Experts of a small language model: 8 experts in each of 13 layers.
Below are experts of layer 7 (counted from 0) of a mixture-of-experts language model. Rows are named router (the router's row for the expert), up (a neuron's input weights, with its number), down (a neuron's output weights, with its number) and show model dimensions 96-191. Each number is 500 + 25 x the weight over its row's rms, rounded and kept within 0 to 999. Numbers have three digits each.
Before each expert's rows: "raises" lists some tokens whose logits its average output raises strongly, later layers aside; "mostly gets" lists some tokens that are sent to it at least half of the time. This comes from a sample of Wikipedia text that the model never trained on.

# expert 6
raises: "\n", " Since", " It", " According", " This", " After"
mostly gets: " |", "\".", ".\"", " ==", ".", ")."
router:520499533482536507511489553511492535497457472478493477470496478475516494519487500551453520504501498516514472499510505446472511535482534500531482549527496533473525530483517515520535536479492513486473507484544495491514456469491545478507514508505509486507521513510541509508487526529534480516
up0:486447485520499486529567496470534498479511508492514520475524486491506467441452501497500499494541496478496483545530486486483488480494500499511508490560500526539463488467455527487502462498485478477502494537454497504477514544514488486532505545469479464482487485494499505509493540523524532553
down0:511486503479484507474457481497495477493460482497535473528473525444508464507526465470489469517497536456525470469526501503527506486498492509496512523512491437498456503488534476532439513538492501534493543542558538479498488478517480510518502511465502512484535501505514488489489456465520527495
up1:468484499506490517509509499480488507506525494502512515513532450492491531495465447448451501560497464504493498514485519481459453508511494467494505524482508500500522477489464511486476454498516510461546504527442493477515494537508505517517526501497534521521476486510541465501565494533526489505
down1:456488480519535455497514531510490476496498507467502505520467494495486496498526503475464516485469471497518523461539542498497487532483471477490475503512530476539539557517499521500512494505512505470503512546531512520474511467498509496494498500545455537470497494551530532486512545467539524464
up2:509527488484540511524412516504494524531545505520537518536522507511528465492472541482535476484503502473505509537544535526515522481457460547492475486526474547473493535539503499492486482508474490536498552501506488515531535507506490508530499508501505506495492495485529511521513514517516477497
down2:490450501490525512547512490496453520524538494497490539514497528474541536540523498488479447510495504510479516511552521509436490510511504445502498494486517460504496477503521470538494502474545465522523517462520501516523542471492462496505468543496507524510504498448478471523505476493514480505
up3:513483502521485492492468465484480487495497506515496518499498458495497427495518515521505536486529506525503520482470549508485502523478545515518496532467486494473506474498509523543490506458487507516496535487520481460484514477526491530523545439494504496482514468490486504531471495515530515474
down3:493476496476487550535465454524501497506509518512487529454531490482473528496535464501540507494537440488525534475520499506484507490531478530507491522532511464540526442505477510517500504526484483508538528514457495485511537485466499496475536465495469496515537524493501481485522508531502529441
up4:486483467504489492507524493531494503499490469534504556522493480499497459509431482523476503476498538493535525490523462489505505462503507521513504571513497511486495442519516543511488510505497476506504506523497498489499511516533507536511510457497492504478459513495504506509506494501488532518
down4:519505488534517454475498492465517492485478488525490519495512512515494515524530511541485457504524515479534455522494521492516492530514514444556537485487497464519516525487497507499518517514494438517538464516476470467530487526453488489485487539515439465493478500526492441507514524527453492499
up5:490489512563496534485462483514518521489451509505548511481512543475522514522468488494464517521473512508468496481489528507511504475520532511505479471501437512532516461514541493493463508493486534499494458514522495528512458486525462503500475507504535508503515481474510497416489471545512485514
down5:502448493431529502479494499527510493465438519481500544497494452542517470466513499478503528499493528516485472525543511521531549485541521536471502497508495507558527505534486536511469496466522475488486518542524485484532543494503486505532491493524452483516483538511534536492524519510491488560
up6:514510530518478496465490480490519488459546462484498580517490494523465537489460503501501475490503527487514539499497525471548521472526487518555499493532476501483508488466534505493512479535535565527523518520530497515450487533465511504514427513483503491494493532483505519500506508496526488466
down6:490527512497546545489489532487529508500461483528515465499465504515470540542555537490505479447492516528506480463540503464491509482505461479517530532526472487513451474483485519505491467442465462448493512477523541510539488506469495522556517482463522528526511512510529468478483510517474490529
up7:518523490519488495456509475481520489496532468485507517499493470520456490467491467490476501509489513489517492507515523491503520501487484541487496512547461537508503507473500495478416491512523542562514471518470503526519481485485482502513503477479478463486537451513465515506514502512477532517
down7:488516454566500488479500517531481522514502536499477452513496520455521478530481481484533475531503483517504459506504510467495470468481477464533513480503477501508494554479519513488500539502546512458468505494510506486503472537501532489542476459495536519522490499529502466484506484512493525528
up8:539506485507513515508527523484482517500498483497516525519467454504464475464464480511466522502505504475439491491522480538476553530478480516455509466499472503539504517465495510483523474549511506442508478496498519505550527456505479449532503468483537500478474467513477514501493501473474517493
down8:482533476508525490519524498485501548489469481489500458481527553494468474498455463515482490519542520505510485526509503470507477511540495494438479490482456505490490497535504519493510515487506507528537542498498531520511531460489509527545495499505506517543522511468491534488483539559484514509
up9:480470493510522529516540502502520538484484523491516585472472514472495530406512484464447505537502531518510493493511518528531492492478494501488531513557490489484498463492495518491470511484518542506521498465516503541523537512516493521519523465530519533499501526516481501500514546477486506509
down9:533529507503478510513482508452476485493529481509495497513494493501483510502518466519518461505472464446506468491487490470472541452492481480497465480543503514512512506498508517509506532486527497483508507520479509516514509475489501474528532522477519445520498506488520502470493468506515524519
up10:519503522503472488535501461525462558476484508480455460544502557481459478463476517458517509503489488478485534542531516497436521475504492515499513474490501521542511505507488494534539515487489503477477510504503450540490528525508519541504527475509497509491542503506512474507503470521500470531
down10:529488508512475521532534483495518465462522536478472546474525539518527512493501511494478479478553507503491514497490511456491449465494514492502501474526487503544445518533493500498487491549545505494476514522483489490492498506567489493573500525462467496467450543476506507491495489511487509528
up11:477531513486558511489503507513492465489515539526535520503480473488486490552488510496508492493463465506496483511489497481518495523471539493544527494509493500520528512450508481515515521516530502450496490517534488492517536495535491536434479499527481526497521478511520550515514514523448515442
down11:503453497492481505501486499502519503503513506470530487494519498523510459505497535472496485511513464518556492518526473456506499494530522441478495478464492490531518498497488484441523520483513461513477512500491497523511496542477540530510483524473527455512506465479520498532485476517529494521
up12:510463459464504471525472506478489527513531493449562506500519540511479499527537438491462495463534490491489493495508542502541515489491470524504486555546509520517504492526498528502518510500497493524447523500445493475531515502554487486543502505518460517490495462515445500553524533514492508504
down12:486468542538509517504489512514507516458487543490487518524520500484551499532457533549501491474548492516421446478479476484506510501502528485466502497480462488501511533499480503513512515470493480512479488485490475467501539481485469448466459501521477489492516503515492532467537509499524491454
up13:520540516546499514505516518521509519500519525489541498488487511468497460469462520470540488475465552478519554505502472550494500533476467469520497464504518522459509470515510497485485495485496522481475522492456490486523510469471480514533518483494523521487528505487504523501507495517483499516
down13:483549535496501479483504499500540466481488454519470504515499487517509530508503491502464536510507541506507491533517507486527502497494528491470512515515508462505465522514479501524517563511494536508523485499491514546486465536513505521495525540540449500519485483465516466456502489503523524464
up14:474487470518480507451479528537530512493462530515538487452507514525488536522531453511488465495470502489510500531477481514500487512490508490511477523504529511514489483507510525498518538539504513487506533463477528455526515510458531522452470505499480529533554507529488452434498503515538537498
down14:481466515519536532458518501475487496488477505522500469503489509503497517466473478496519482537489492526537460577561506492475506533510485521498482504490512484535509562521452496446482527464464497491459518524499503506474505466479527524474503490517550508522545489473473498527475497506525489532
up15:568552463512482493450512518534461497484514499478491511448496512488515466512505494498499511575541476539442522500482478533501503513504484458466482487516551470529508478459488515498512496438499527443493534479574481490500491543472537486529492483460496526516537496497515504486537465524519471492
down15:493483481486513533475492496521527444585496490483517469498502469505527479477524553474517477506527486527516487494501472494539497451521472505538454477494488509506526510497513495476511483503513502523485501506505540498510470496468525496516518493542510508488533505522485500490486489489526509468
up16:490544473522499502502493480493455463513468512530446502489468525513503558455488519583459462526489511507497532523507478512466469507470478507532493532503564525492481532509496488508485488490525510515540476531506529493528493476473496552499505502563533501518533499507530481530498542533524530453
down16:471530514490504494551482497506555485492505507513505510564517458518438535491521472451492511512489512473519517502504459464496491495487494485461497515510510453468508462477471507502506542497518435458503488471533515521525500504482504485515534458471507479457514534493487499532503486530556533477
up17:434456473528529485509540509472503512448457484525502507509530518504473485504482548538555488525492466471495514472495507476522489487514523478484501498503495527535516531520500470511498473493485525463459509512484559518478518496507536479501523481507473526557486524489460503470484528529482498546
down17:486442485509507524472493535522512498519508468480478506495481493489509509506514531491517484503487474508479470504490504499513447484508467509522483495480501493471459464459522487506508469506455465534514504546531510513502494476483522499440497484445508527501495505479507515467522492502481538475
up18:494538506494460494466535534521492530551527507509505521530491520468509522521514513519491524539470466474518490508471497527465497533465502513489489467477509494508504508489515458494483449453509462491479455531465473485472545463513520497507503494510522506444527537522533535535496510501476490487
down18:498544534525494542518469464519534542517525467489503505475459495515527539484491488465503517458508581456486505538485529526478519488490485481463493470498528502486502472500520495497516533475508514491517494478520476534558468509491504558525472480502451501518506491470528525523460498473487499498
up19:505485475509486527476480501510523500493504501495457480513490528517489509472517527505497494505476539517533483503542508512529491481488511483524550501467505488509474426462514562530486542463471517500501501508498532495484551511517520456498496495560527478518531494482497531503507484470515452507
down19:537501480495464466524552466499497530490518503486513494482422481502471522488462492473513525493496556571510523514544502505512506512507513495498482519493477523507508524505504496499483477531484500505519532523465473545483472537477524441504516522433529531471467532522549493466505475496503507493
up20:503534533551473498500507504508496477524468478525519499493511511451497490502515450532456518527536512479451476491522491525483491477439471482506509502516466531515527497536518488500477491458454510509470456511534506489514506492561526476542496525542544512529524471547491505455532515500518477489
down20:471516513515533500543527480567458439479535452470488484465481506470463509534468519545528520541502496445491480462489525514484483521462500489516465462466523524507482503503504515532501469505496490504543515474472518540508458492479453494474462496514492512501526503516501524500517499550526527462
up21:553545504495531557509501493523500523483552515484464487526470511483503472506541506472515516464520513537508530525541499529500487462505526504478500521515500500502525508452450474460517487513491481511528527527512509554499505487533508498453506489516513480517487469488507471515515531483483479479
down21:470523498517485504518507516545521438514532534511503495479477504446447528481503521516479487505536450546479502483509443485477509513520542502470499491502476516520514488513522491493511531513547552515539506510509503527513490539516571502483530511491534490500489510509497489558495520481487462516
up22:533516499532484503482506484489484510465472500456512505497536469510534508513493519493475477453537488489479487487486475489513484464477501521518486474496491517517489505509524508548497488480542471553491506443539497493509457523540531507473494485486527483493517503519513473482497514474502504512
down22:453503482519490501440518541514536520490504523511505528503539511508464528483559494526532447477507533502560508476493533509531480527495465470488516469470467501506502504485508507487521429512536511526509531456533509518497512509542469513505465534460480518482504510505527507563509512517536518483
up23:482520542486491493513478501489538530496489506539489478502480458467516495505476503499508517481480524533501491476467476535508486512471507477513513490504515557445547513502506519492468530485503480498511482512531505480514499481501530529474462477545493467491462458510491497485467483523500461458
down23:490497476482487479490490532496505472505513475518515483474487554536507447509509530482530516455478471532512460491515513495524517500525536475567502540528494477541501499506514509517493451517482571501533466479517512500499486496521484483503481492515502470521478535482499553500552539470509463532
up24:467476499514498553493531466489487511465508509511530529515459469513505536488467486457464522508508506474511495488502528478550484508464492515522479482549520536520509523499470470521489474507488475484506517551469468507479470512500492488458533524444517479502486503535505489504478518511473524501
down24:528457489451526466495509465527506510492509532509458471466510511501495471475515484511583494495520507499503494476499488547464485513530542455517519480469472530479501505497506505521477513491533509507520502482495495449497473503465455503501523522516459508508503480485518517520486494468475502495
up25:541515532491502520506510510506501480498541500471507483459527506510525523494535492477510450493523451518493516498504464495479481446495472497522494515501484491463539477493521504490517511509519484492463474487508543529506501501513491478485501484492491525500496536484491529500487509557502489489
down25:503490479506502468504522508501523483485502523495497478533495518511520481494517474474475516500461494505481488434520422534510519534502479492514439532511522525491472516492468531486502531549527540484472498510482471554487570513521518486540518540499497516494497492532470498536478504513497469506
up26:540508478448513512510468508483491512530473573539495452498499466499502535529493484521467470534473478490512522491484534491505489458508513490482548488484516508497484492480493502497524515501508490520541499481543490498495479528488514474535502496490535487492519511458510532506505503531499489504
down26:526541462500557500503488531489533495480564484504489509529508530495535521541504446516534465505509439514520522487512517488487512496473499501508540521444515500562536517480517489486492449535502480518501481505518462498499490475505480492505513525497499535490502516506469515477476462510497493504
up27:532514512512457531498511480474508534502480467503514500533504527514443541469502511478504535470501511492547487495549508482464504500494522478564527494571486487495482509484486544500491492521517459524495488457505526508515503525509501481498507502485508529546504464484442502514475467465518483443
down27:515476490489507494491491497518504444530481488512501440487495530506515487502497449519475532539489517484512481480484486487501476507438454537451516517490564499509503490483520472458506542508505561498495510534467458491518503468505505506521525508489502472483504503526534466504499449469499499495
up28:539545524516489431493504499495521518492501465497486495539521509483493505459479491507508543557506481516520508488481488498462480507470452456474510495491527491527463548495497493505486518522521484540521473516545531469494506509518527518489523527499520512526510484521499508462488515498509511540
down28:505485496467497498507539469495515510465529514483459465477487509477496506487466485542506518499494495422505492541462480503500479514486500492532554520524534526494524474500446469510486481545493508505406511482480498530495517482507517487546505485506549547472501496485533540477501496470500505491
up29:549469491463524554503489504506479530517441520563473517489511550543550518496479467461504524487503528474553512497505530526499530488485514534511459541483505533485526515480497489463521498530464514535518536506540486519499449486520511543516524482556510519517539552506522468483469498490484446473
down29:482530515519480512508531487507505533502486546492498484469541516460503448486538489532474483481508507519455498485515496489516480520476548468476504497487526487459508485483506483482507481506487504505514524478489515472530505483499492481524457490538466482466499461532522474453520548502454496489
up30:519485497479452481480446480490482428525533469519538500511487519509531501490491494485476490523537494475518527482523477487471485504516477526483525478515534514470524491514499554526535470490500477497468465481513529410421494482525521513486511487492515498479512491506509510524546499537472522507
down30:496509461471485471489536481496523459466510528463486528465512532512505493519452497483471541485485537544465525500485459506516519467510502512466518490524471505509486494508485535511541512506527511479522527502520536496556483476498450479491480483465521501482486514553559491483510488516534543464
up31:488508505477462493490502486516455477468467502491516495501475498506492455521522507458522537497538511510488495460551524502537519545502495519453485477528453506545491483515467478475473496494501497479484519507491487518498524504536487474488498478488508514490520522485478515494549549490522491497
down31:512471501475481461496484486514501471461487481493498489514504459502509452506524551498509521490529520491473468536512498495477501482512486510498494502496521499548518542500522521509483550542483508502486478473481546515524517536497480490505532463523518484549519472494491488479485482533519542532
up32:487459501470468498532522483462491486524477511563521507524498501516459546505489499515483506497535493522521458484500496497517519472533471457509486502505531472473507495501437508552528488489491474522557537496489493495491501523500509499483534504485523554525534494499484494551428459559504485481
down32:529472513491490477478493490522467457444508503510540469502554470537475518469500471538519514478465491470493526487526510498506484481481453519459488461499446497516511460522524510460429512519515457501502510496567506508485488498514492494495516511514501477458515486527458545472513508508504496488
up33:501515516465459531522465531511491502490534475500474479519536483441487495517474511489503500513461519520559552501463501468514501464486499533498518519501500503503496447520518505530501505527478478493497558486545506506480456467424484521485494499482517528469481495481471508504530508544531454476
down33:496479515480504498552460491532513461537521469517489484533538483537483483479500477492523458494499497459537493505499557522491494494487455512490478522502523471474474513494516567504551486504510440486556490517526523497502526501485508511541450510518498504493458511490467496470502500485507505502
up34:483495473488521486543477454497492499506525500507475529527475490490467496511508526463522497510491519463486538473481502489523477521484501506471501530491511517479561513513539518505534479498455444535528528493506554495502440497490506524531480515497497493494528479494508468513493492485510497501
down34:506490461487497515483509482494469496523492470469509492491549461530499519458532508557478506475517500503537487470470461508526450455545470521542505485523488519487498547493496509539500492525512479492510456503444498443484486495512491508477527467505503500499481499489478529518481446493457491486
up35:481478486489480541503475506467495507496506486483468491485495487513473521506511525498498554555486466498512515479462456499459525463485471526527499470509500539508530446544517521482488506486514487468487505506491439507519459475506502472453531492525524529497468531474497521493534482475498508492
down35:448500532525494472511479501456535536502463451541511521510486439541532524490469529492484550468463560476528476508497501486481551475466491536451513510529470497485518477504496518489517521493476511471529515497495533530514498541484516473513524515488514528507516499506499451429475522535485485489
up36:494521516514519515529501490491510507519516492494481541455474471451507493498535492486485531520488535541509527501517477503486522498532525489476544498522503522513535468464476487485494545550505486529486519533505507480531536524490497460534511534505521487503483537507460475501494504506483515514
down36:470492523548505461510457497465488510482450521486521556490497521497513514526484541550502519506541532458498512506496515460482514503531568502482509542511515496511473517511510503518500508465488466517527511522492506519437494509515541490469485520456470519498498552487502471482455501476530498457
up37:471512487509504460472533524470484495515485485513505501460494504542493485525495448514483493489470486454494526485476548505463466473491510501458484543482514506507514517513567517548510479495477483476499517497482531492496467417460479512508510502492511521511516490485462512445508509479526475484
down37:450520488517435511528473486546473492512495526499502486521502477501523507486499505497511494474503465515531438514514490501474493505475511456524525508498543516505448512510534493493489492511530432472483461530504488540474482486530506515512458487489530526518517527503506514515521523487473490562
up38:526488489482524472499525505451536528504508470510496491503473491522528557485503538495509494503488504501558512487523498519517501480478474494511534469487462549464521485537498519476463541474499486494523488497501496536486521531461458467510537507525533463508429533448469518523529474495502501507
down38:479475500515490486485509490510471523489485510458493546497509478532532501552493499530502502514499479534501437501524502466537508507534521523488482484517520463475508453512493531475522513506498498500509494510519498472479516511520519489547502500440495557473534537534510466462482493486488485507
up39:538491478494489496481466511502502522508492471466489535489504529489482505510560473553469515467528527489485513495514466523483533522528511472515505558485466494487517508498459513480522451493496493466472484461509523482485501472463526504523513532480497499498532520527461550482521454500498526538
down39:485479426506482528465539474494519501460474502508467544487516492482488480520530495498495484547516520540482500576503488475536486448520510502507516471473483503519502492476513548475514544499531464498470524491469479522517510534508483525525466529525484530536510495503451515509513534488467490453
up40:479517527485483498524511492479467529517504546555475500469496484503496546521513527501494505507498508477479535554473420499517516514509499502474510496500514503480538501497492489483488465486492500512501459515516474543490466522495487495504480501513528520494488521461507496532479506540487513531
down40:519495501478496472505486538542463495478454534546419515525502523461498530534527459498463444535492519480471486472492537508510529492503514503477505491480462523492522491505518537512474522468509492475509496510456528504461505519491527479485527512498473544493544503536548480507494461494491485527
up41:480479531530506493479523449510474477448519534501518489537517475449479501489512521520513504461546535520498463497522511479486478497474463536515490517519483539512499533498533492444540490584512487493521530542512468540532491522527459503484471496496515504461509493500518518529542519491497538446
down41:499514520502462489494535492502451496496511547491510514457491459492538532448496456513509479489484489543529499493513485548533497485502489513512466429508502510523548443461495474499529509504425469468526481537476518549471474490487477521508475512508505487530446498530511474504509545489491452542
up42:543482541514424446509482483560514507480526465459463502491496478506547480492480473532464467513516534507481493504517527497440510543532502487475465512512515466506532549499456560480477505478500460485504482501441518517503495514475450477541492506508540482461482501476488480546493490464518444465
down42:534490466492510472521490549465503503543461525488489493522488525492483517536482508479527511510504560536548479479499518494546529455467506527489529470469492496492526482488540503471522519535532541527509476566537506482499500526471519494449521496520535474484465493507549545497481528513488518550
up43:499517469529505484480533481514492528475473520481448486483497539482502555523508514472485513518529464482488460450506499476500496491501550500495510483470518468506508508505464497519489551500456505506479488501509505479546481498503522500496490515517503500496509490495517545463509502517506519474
down43:506514528545457514498460494495475511489483504502502501496530484472458445505486500503521498484471570468477485558451529553534451502499497467512482513480508514482504497541500435476487472511492510494495497468493465508484552529531449535463493534500473519485481507504476542487455487476415486486
up44:509534496525476478525475489488516502503493488530456475483467522497537503506476527471513506538508484541449487476516522534477496494469518475542487534532498569457505512487510497488478484516538474493516501492502534534517542453524520493527505534517537466527497540486485462442469546509480483493
down44:538526473493495500485481541542501458511498498523448478490470523492477488516503498541487535481477530509486512498496507514486547513469507455491492485480519485495513513521484480570519470505537505471515492487504523496509500479522504489500494521531468473486524507499512477494545478477498501505
up45:559483495472553552508451544485480522466527511516535487509504506488525477458504525487444492513492474520518532522464518512533514501509524546508491509539482478512496520489521494466482518492461497523493468532503524475543506518483468467517482549475506491550532555550519508487487464451452487480
down45:468517487513482511502494534479504484494478443537501512521483555468495519538484485495447500502482460487499533478506526529506474493544472451503488529530495492491497474461530509465511483534505495482447489530535488486548474519489494446479478493513517503505494508464441498469487497469499491476
up46:471481475519462475490516472475486492546467523487469523510474469484494477486537477473497510517487519492493516487504501513511504471528466498487518478478517487509512513477527470510500508521487468530548496506483499457490542486457526510486495547484502437468493486505468529486486550487472505517
down46:493512510488524497475489526508539522490456479541519490499495489473521537513498551494482514432510458524492458489495478490488485512539519501512487512539553487493479494541491488499492496512479540467491535478521477558517411485512509482496519488460490543509485492510509468527516486530494531507
up47:517504530529487514527509480552509506448516478443478485513542522499498532491527475483527472510486509501523508494517512427502482484532527472545524523492498529491486482506520531520476487545477495517530528493498453518495501527466524517476506493531502518509459512481491488511487448538533515467
down47:459498489515510490427491469519468518545476517488483496459494457519527492478457531560466508520506480510476491509491506534505521488467493551443457451524521505533490467480467478497496506519514503515529490509490514464478530507503530491493475519504512488500523501496488492482505502441516507468
up48:480498453484465506494515529551481503503490517507513505510521519489479507533461498519481490463528516472513536511476502500497512496501530493497493470505485489542521578496480519485538522552513515499499512479470519536469463504534564523513560490516482516505539498524492479505527492471497536485
down48:474508467530507509499510478480532491474514492534482516512484481473462437491492540518516497460501475504529509490512475514539555475503496556493495492508478478531481512463504483504490457511488496458519494471535491509485478539494473450462432479517508517537504489483477486514535492500489524495
up49:506462458468549485503479480514462540487478495524483502453487471480501483508525495503498467517474517540519507505511458494499461477505522481546527514485503535457490521472514455484471497496478475529507466442562478476465486476534500496529521528487545505511496511515493495479496473520523484465
down49:476517481506452458482544501529492548470490521504488497474461527476493515516531487505471463510454471491490565520523493537472508500494484490536490489519517519479478548510501567482491503523475498520535501506518527498537507493424501509509536478511509497442486488475481473518446555502482458533
up50:519489483538451495495495514478513487505511494491511500445510440497509473469435500477484481502531505494496493515504464500488519492470526504508482511527524508533501483502539484451509485485504460446511470529504512503484512530449501501498477482496541530473501539512529503521493482492479491528
down50:504535482478499509503497498490486503515502476504472491489503538510517465466476479501518477515475515503487511501494490528459488505477536520476551524482471508489569495511501506520535502522508503508465506519513507471501493506510512544509472553513468484516488528467507515469497498493486480514
up51:511516494495488555426439474492498479539506480464458460489486552505520458474489539513518506507513469466515487508536549513437528500491503503486547538449479493487476490494495492474562547540511500501516508554497459478527526478496522526530509527546457538477495487496510503511519480521477488491
down51:498461469500473448566464464480507522504485529524562496467532473504499503481501529501476441524515503526515526494501472538512499494510489461429452466497528513500488520485481472509477487468520547541517548487507534525481469518510476489498533478499532467516494563482513491509519518538536488471
up52:502502506500483469482514532467508535508475508501524526495510469524488483530489515457486470510524520506516488508523485538549455531517498497455520466497466506472512519495503509466513503479535525565501512493518519501483499504530499478513530468525495486540471483490539475431509459494538484518
down52:486531488503543510481530498532538462487487481513498489514483496513496456524465502492498478540506461522545501459480544498467527511458496543521502519523514546512485528479450502512526512477478514485476456527512484513449534492458483508497486482499507479451508551468453494508500512444486505489
up53:490521527512526498512497522417512512493483503500453505520490489479493504503521508500515506540514574508513484536486489504485515529510492498524501520506467498535522491537496498512476504486497511547505512491497528509551504535481453496485545460522514519550474525517462482482532505493522510496
down53:516522489500513474485513511519430523468505492486520470495525469527490474489522472495514489473489488453504527477496480505483569477492436476503517464508443446496514517466517485488468492479490520512528543483463482596501501499513496500450489455531477456515513492519504524460481506459520456537
up54:476514489534490546504513484532500517506545542502462480466463501494506497489505509435487493504491521491435478509513490514477511496522482493517461500438536497492487510540490462470481501540502509510502519476504531500478552528526523522530478517543525530481492458550513543532461504448452463484
down54:508528507463535508494551497524496493465505484524513525452485486498482504501525486511483467485476479505492454529517500540522488479461483481553494502482524503469516486495504501507518501473466503458541478546485556483482456481485445446451569508463522497467497487536522522485523488500536504500
up55:482515482491475531497486520488493526526515493475513456496503475514537506483500492487495489516471522485492551501518502486472493521542542508532475512520485553478490490524488496472471496527470521521532476485481554480528496468478479571500517522532530483470529543543490496505532485493474508497
down55:512513473540504498532499550475485504502439479532503507524529458540514500513502487479495529484507503570479498513484500521470502519490552521508482524465549532526506512483535508519492527502483459491520487465481488493518543527501453559516502482528504516533491495536471492497490485499517432521
up56:487485475510476487475501517474522521518520513511517522482537540507562489503546513478522508528525545548516566463494472511490492488538508455509485515486482476498497469500520519486498480552504505546479470494477518535495507498535546486484547519495526504462483484484513521481489502489521514489
down56:542519478481490483462496509477484484486510525477486500525528534473462517518491464486526532458526474501520488497505471490487493474486482502526459511532479552479486521475438509522510524511490497518448462504480472518607527464521486514483489520494557493513535485503485489468479519499506462509
up57:535563517515461534493472503508478527560501467498522444486495489513506512478501474514540536492497486534462451482526528492460476512488493492486518537509506493516515517491506474468521458554507516465525495496530504524469468494482498495520536505489490507480489539456475491543501475520503489497
down57:525516470539501534567462502518531482466546494516494553492481499491466485482537536494503494493532538503494491531513512515536528512515494480489487492475515474451517513494525517482531531493520462478484509519485511513465529479503529526523461436471541550495488533495512473539454544489518462490
up58:539527510471505528559457540545499492529522527498516463494515475514480509480546477520512452487488518482487484511471500514512503546538494501512531503502522531499473497482523472489456540490465458524487512537488494539543484511547545471516493464526499506499488469501473560502507558545545520501
down58:460508488557475499513522548512498476517526516471490475473511500482517493539524478536512471483513477500504496514486537498504514491537467538484486510471510505551453476469473496498473509500500471546503485506473493530519497507509500507504507466502547542516548509505473561534503482457528534483
up59:500487501498516477553495537473526481484495490502543514511544464496504511460518477526504476532532511503491485513512501502475487443503492504474480507513541510484520472488477463476542506467482508484486521468469505535523533550513506528507478495498533513467503503543497509498503532500482493477
down59:474495508484479535497448517505455532513514479462486476466485506472475484485481525490452481503490485491489462506483525469500506503467520476533504503475457485476457508505499530468457474516517492486500476506555518496491479449495509461495493514491482491502509492456514452514522482451471502534
up60:516537502492498483503495532526491518495502458540499523484489472511505486476503464515565510524469524519480501505487496479469519479527528435503532527488474470473508538465500530492534460467479488493492509464498500496506511462545511524504509525532487475540477488503555519453491487500526516473
down60:473498498490500519478511474508528497479525493483493485497495509497492516520476481488508518494465513475555515511447505509503481470496472472537539487469513492494480518490441508501510485517529505535512521501470489475466475465487455486515486512508446545531487489484492474471483496488510471490
up61:527523475509482484519530512529521522492491512477491510447558479516512498562507483487499545524514501531496514505499498526491478492537499480486455489484480514504477529474532524541505505490504491462476504499511480487480502517488452500505487507520489495492529513518508497477504508525491561465
down61:533465507551522566483510512492540518530531486466487524509488483480488508544471507483517490528497498475484517497530486474488471466485438492442496497495497486507469476489491514518518504500521505519492533487488534498466507487531493479514511532499461526474526528486522462520454514483533527510
up62:507494500484475513512486466493502493533469515507485486515519544486526467465484494512527511518494521469482495489525508487499495453482427491480466482474455476478475508517450493476488494569510549477524497537531496486528546520541502524542551480494515519483519474456483500440488549497533524561
down62:505519482494487494522532445557516436462513556488546508498481506477447492469461481530503493490530477524488553505496507484504491524525524525489434464490499499480486502527493485538453503527456541500487501549472487513486475483487491465494543493482487474507478485500523456468481501533499484510
up63:538465491557491507473464526491486507512485498533457484508482498504540463520514474519500516507473481516481463493481493505486481486480529483478500520464509531510503471454460505471541515468427487527514496501456557468498540482493530543557491494532521479512499492519548501481520488481468514480
down63:489511472472547502505488518484520492449502454464461496468520523525490498483508480523501468460479563523495475569512492563526543525515516532471502486499495529492567480513476503563500506531552534500482503508511477490490481478512498490501519521539510512453487515532502478503526506514497486501
up64:519513514485511493531472497466489485485503465444504458486496475464485471501509498487505480534488560499477529477496519499486456499509494469498508514485508494510482565522494476520499509458526501535481480539477477552503502457487495476521516496504545507488487497501548524442531501491508497534
down64:488552531498517519534519515508489483508489504514486510518468520516455483488499556508503517517523470480471484519504470503522508549505537477478571519501523521484526519486482490520537553528494532494493503529491512490516488553491466540543516469502495461492526472478479475526520472521482531452
up65:526483492486505494495451524480527509490496498467459491475508478479540442522474478445534471544511493485516503523518545507509501505479498509536427484528534475470532473486519481497541512477530477493519498524521495526471536514465506487493507488529508531516496489514478504524484497526524513492
down65:457475492513451515501514528490481535517506506480516518515522545509457500512480517485519482509481517494469483483510491461448488535489497501472511510502457522515466496464524505483545517490487535489457520487491549531501516497511509516499515497549512505523512493527505520485511513465507520528
up66:477530531532491503460481562518521536484498498527486542483481495484499470504475513485509545464479486517505554509551508500496546499531503488508532516540482506468527516439562520478496511494454534548480493508474523514514509485507514469513497425538450499514497478503481525518505516495520453477
down66:508519493457530470495496451470491484480474493477519488501472467555507512495522488524530501506529510486503497470464481495516494531474500543490539510488559487520451532530498490501475487538494465443537474451513489507495503516477491522539482551497474510495518527504476468511490500483490505471
up67:481496565500466481501495504514492521448467523461489511503506499491474505527545508473526484499558520497522529468526503494500522497480500441502484522492509459481507515521468499528507510533462524520538490512477485523500511517526511550511555507474487485480509479508503515493477472535515516519
down67:501510491510540479530495505497502431477527497451490529489463475503515519522501527496515485480476572474509496492506460529480491451488451517466507471464469472497521475510481506493480529521528520539443528506525516536536496518534454504519509506491479466473475510499509525470489504490529500501
up68:486480494520469545537486510526465440502460523479451471534516510472497495492531517509505501518461495508523472490476552513497492539488521510477470474523568447493500474526495501498478506488517499507476498496499472502533439499458531541489507468479560482457547513441492482482478498550475469434
down68:508509478474467503499512544537492503480512531478507526507556517492508505501522466443503501506514495504501530511487467467501540497522498527494516512528463521498468447497508525495478488461485475483531498499509490444499537477530489474519457474530501475493498517503473495489536554489492517475
up69:488544475488450544527490479531492475441480505512530566488469535531520464472484493556474485472510508501476465513484501530475496489520494485505470512499528520461524511533482529501485501514518529472493510503507555446488486432446490449519469513523480476507483492487528500521519499480499457491
down69:528510505502496492515515511481508481461511505471489483520536504536468528478482497458504478486484516504507517518541473534505501522472541473487481487478474514447478496496553533509508476533501475540531452518509499520494445505543466535495506514519488494499449509489467502480503493485510471503